config.yaml
num_hidden_layers: 12
hidden_size: 128
n_experts: 80
experts_per_token: 4
d_expert: 64
d_shared_expert: 0
hidden_act: "swiglu"
moe_layers: [0, 2, 4, 6, 8, 10]
router_score: "softmax"
normalize_top_k: true
routed_scale: 1.0
balance_loss: 0.000428
balance_bias: true
router_z_loss: 0.001
init_std_router: 0.0329
lr_router: 0.00213
vocab_size: 5773
norm: "rmsnorm"
norm_eps: 1e-06
tie_word_embeddings: false
optimizer: "muon_variant"
learning_rate: 0.00795
beta1: 0.95
max_grad_norm: 1.0
batch_tokens: [65536, 131072, 262144, 524288]
max_seq_len: 1024
train_tokens: 578000000
max_steps: 2895
dataset: "wikipedia_en"
Below are experts of layer 8 (counted from 0) of a mixture-of-experts language model. Rows are named gate (a neuron's input weights, with its number), up (a neuron's input weights, with its number) and show model dimensions 0-127. Each number is 128 + 32 x the weight over its row's rms, rounded and kept within 0 to 255. Numbers have three digits each.
Before each expert's rows: "comes after" lists some tokens at least twice as common just before its tokens as in all text. This comes from a sample of Wikipedia text that the model never trained on. Tokens count by the router's weight.

# expert 9
comes after: ".", ",", " The", " that", " which", " This"
gate1:121137083080158161132122130110125143133158094184177122137102133156131109140115151197145101133159136141143149153109193142118105179142147130051152094107098154151072176096059117137115102111146128216181137092158084167073142140176145204124153149126098115185126137135183082093112101108115167139091097145121126142075145134076159165117177169140117095126143195079162132114165160144144165135162
up1:133119101132113182106147112108097114171153139106135102232104111201131126096058070113111128132119128064042138111136193160130136112128192115102140139104117152074091118167120126142150166114138094070125088122143156116148072146108163165134092144147124137083147127113120089094147157162050180121147068180135132118157128106098102138109115167160134121179164136128156146115149115038148141107155
gate2:098135102132082127048100151062073118095166119100090164109104163114126078077126082125154130132107111163210103080099123168114139142124108130065140125084188127101089143113108146132123137122144143098132154124133075146064087101121183106150093110097114094181173136119166087124186157099161123174116125139118059138163090137146103164079123096117127099159125091146169075126087152095192104125089
up2:054083090152111142165127118094117108109138125171081157106179146109131103142110107080151163122164126167169212148143142094174196121102126116112152094161138125155147168120119114121086136147124122200083109067167101162189092122141118134111081113151071128111137036128138169153140130091092119088133121133135076081058124114092120085170153150187087147089162151135135115155127122107104121120067
gate3:070114092121104140146093168081100112093141152098154025087109117109212098171163087154127138122115135127105126133150137127089136089157147114119133117107053094089145166188141114125219120137124162122143104156130126125154114139111162162148104121123100143102099215078086161141079129122069126092147139152084153092169118105098151122140120157138167148111043112127122154105127085126100182176101
up3:086148111137128141127108116166156096096140144086149187091147156128102095121192119117160106126171206164124138111190120093108082090135152103058114123200177094179168139137139179086102075182122134194122148086142122109106136088114112099178143153141147096176134164130152156148136129140167134126084144120095086144130138151163079141174071116103100102115077136101143168110153141146191067182103

# expert 76
comes after: "-", "\n", " •", " Preceded", " his", " by"
gate1:056094143116115108115124078084123182101114102162058131144123072138124143103108121145168105106184144143165122168108118165161096132107185077148172101121143082170107082131112105090138153160074119155103151151195102109134074147084144114113100028086110122158186127097148111126168173074139087147197158116089173077101126117119130146104140161123164101100155134141153102127155110133179156094110
up1:173059106092130111110146130157173109080103141090061128068140112071149113125093129108130069102112120107146123160131140124166125145114082129096104127135117142203083142100039153159048154120131092146149142159129100141161178146111146126158101112112142115140119136203155123175133141165097111175142139156086127187200156180083089127094122114076131135174125125135159115130103126120099035127103
gate2:119128162156162126071125142068106078150147095102090129106112164143098103183125059126134140089147075100074187115136124158159071123118099118162214164079136155090158137105127126090086158131127123119088097126171150127144069180125101101109158111119160138098163182162110101106056114221122134122094113170082151121082107083129094090129143134105111168120184122124083120151108125104095171127151
up2:146113155139142097119127139116123129136098119143133140086061166154095088064150154131095106143091154173165065127135141104113094139146091077128132103145111061109126075150145141138158112129032093162155108137111170126210108160085157139199122154117131200127070168173074153131125166074164106107072125167132174106061175117126132138146113129096103116179146153166138143134157168116163114116096
gate3:167150150098189159130116129073164138151177122113118159217136128108129163098139169058173168145119094105124091128112118104156117154103166178164150129123130171130166176065142138166156130117169115119085151098134153119144074211119121133122145121140180124111149066135146158098166178035091157124167123143169107145128168144111124111110128133163075097100039091145115137164164129143159092112118
up3:125170150176167104113117134161141118096167171157151114091156110078155157138088130173155151144060077108125120135156150122138056104101100082105217169182117171113144107113151092145137114113170164116110152160128185121171178107101158137147184193111167168088099103160116139089148148139185131141095156136120135137087104132082069112159114113175074114083118078155175145078141116106101157145161

# expert 8
comes after: " the", " a", " The", " his", "The", " first"
gate1:149077126145142137113131123131098123153109137172067087130139055179132144104129136180159130133088117140126092145112176079173110125102113146165205097141105121149085112158031147159092102102144076131136134139151176143155131109156126083120129156107139080138139131116111149193099119140153168111149146219108126143082134102128195165097119144134098080096114159145177107145128066055170129085185
up1:147141155152101167093164140099137123113119078115167099105141116121127092156128184045112088068139120069134128105125150136079119129192159120128154090157119131166152148118101130134164098085148063150131118144143160137080152189132189126203079090077109128154137115113109089187095160170159087169129133176125081168098112044092105137129146143145131116086097177129054094125164110141106126156148
gate2:141153136092138075139084169171135091118150070140143169105111131210093149157118137182077168156132164137155206139139134150155096126102137083163128089094124100158148139119116119083155085116130067167136118113165076156117135131144130141119127124087175142155144082155173206109138096099093176140125108071130133121154156042094155128120100069083146070130133141172121072121193109133110141113083
up2:138161128093138094132152155097122101171095059147125103145126159174126097115111145129143084143184108089190100151132195111095079050066090143106096119147132074169107118135135173121093156133119117157132106084148100170138088069084113113188068149172159127106140144166105114149150109119118180085157149155171118153142112129122201031127152111132132184175139163113152151127152175108134134127161
gate3:139124100175045180117188181113112068152154117157089086140150117172174067144130105102107155103150097138095149124087133093131099052086084095188161154161150167117122094130097150103140109079102030120158192127153132178108127155086121058130115103130165136109141115136176124132116151123170109194162117138107131153107164127122154136137126155182123159130126130146145162156172171100125159138170
up3:094166147087154141133143082162117117141134119048157103150078138086138102079134124196094139181086103113145102099113171046235082115090182182102098131140151126151110153116138099102077163115120096138087135155116125133129121175135096106163167164120162122125131108097107111093172108124059149150115177122066128057131127104158158157166152125137135126135108119167155078059114151159115131124148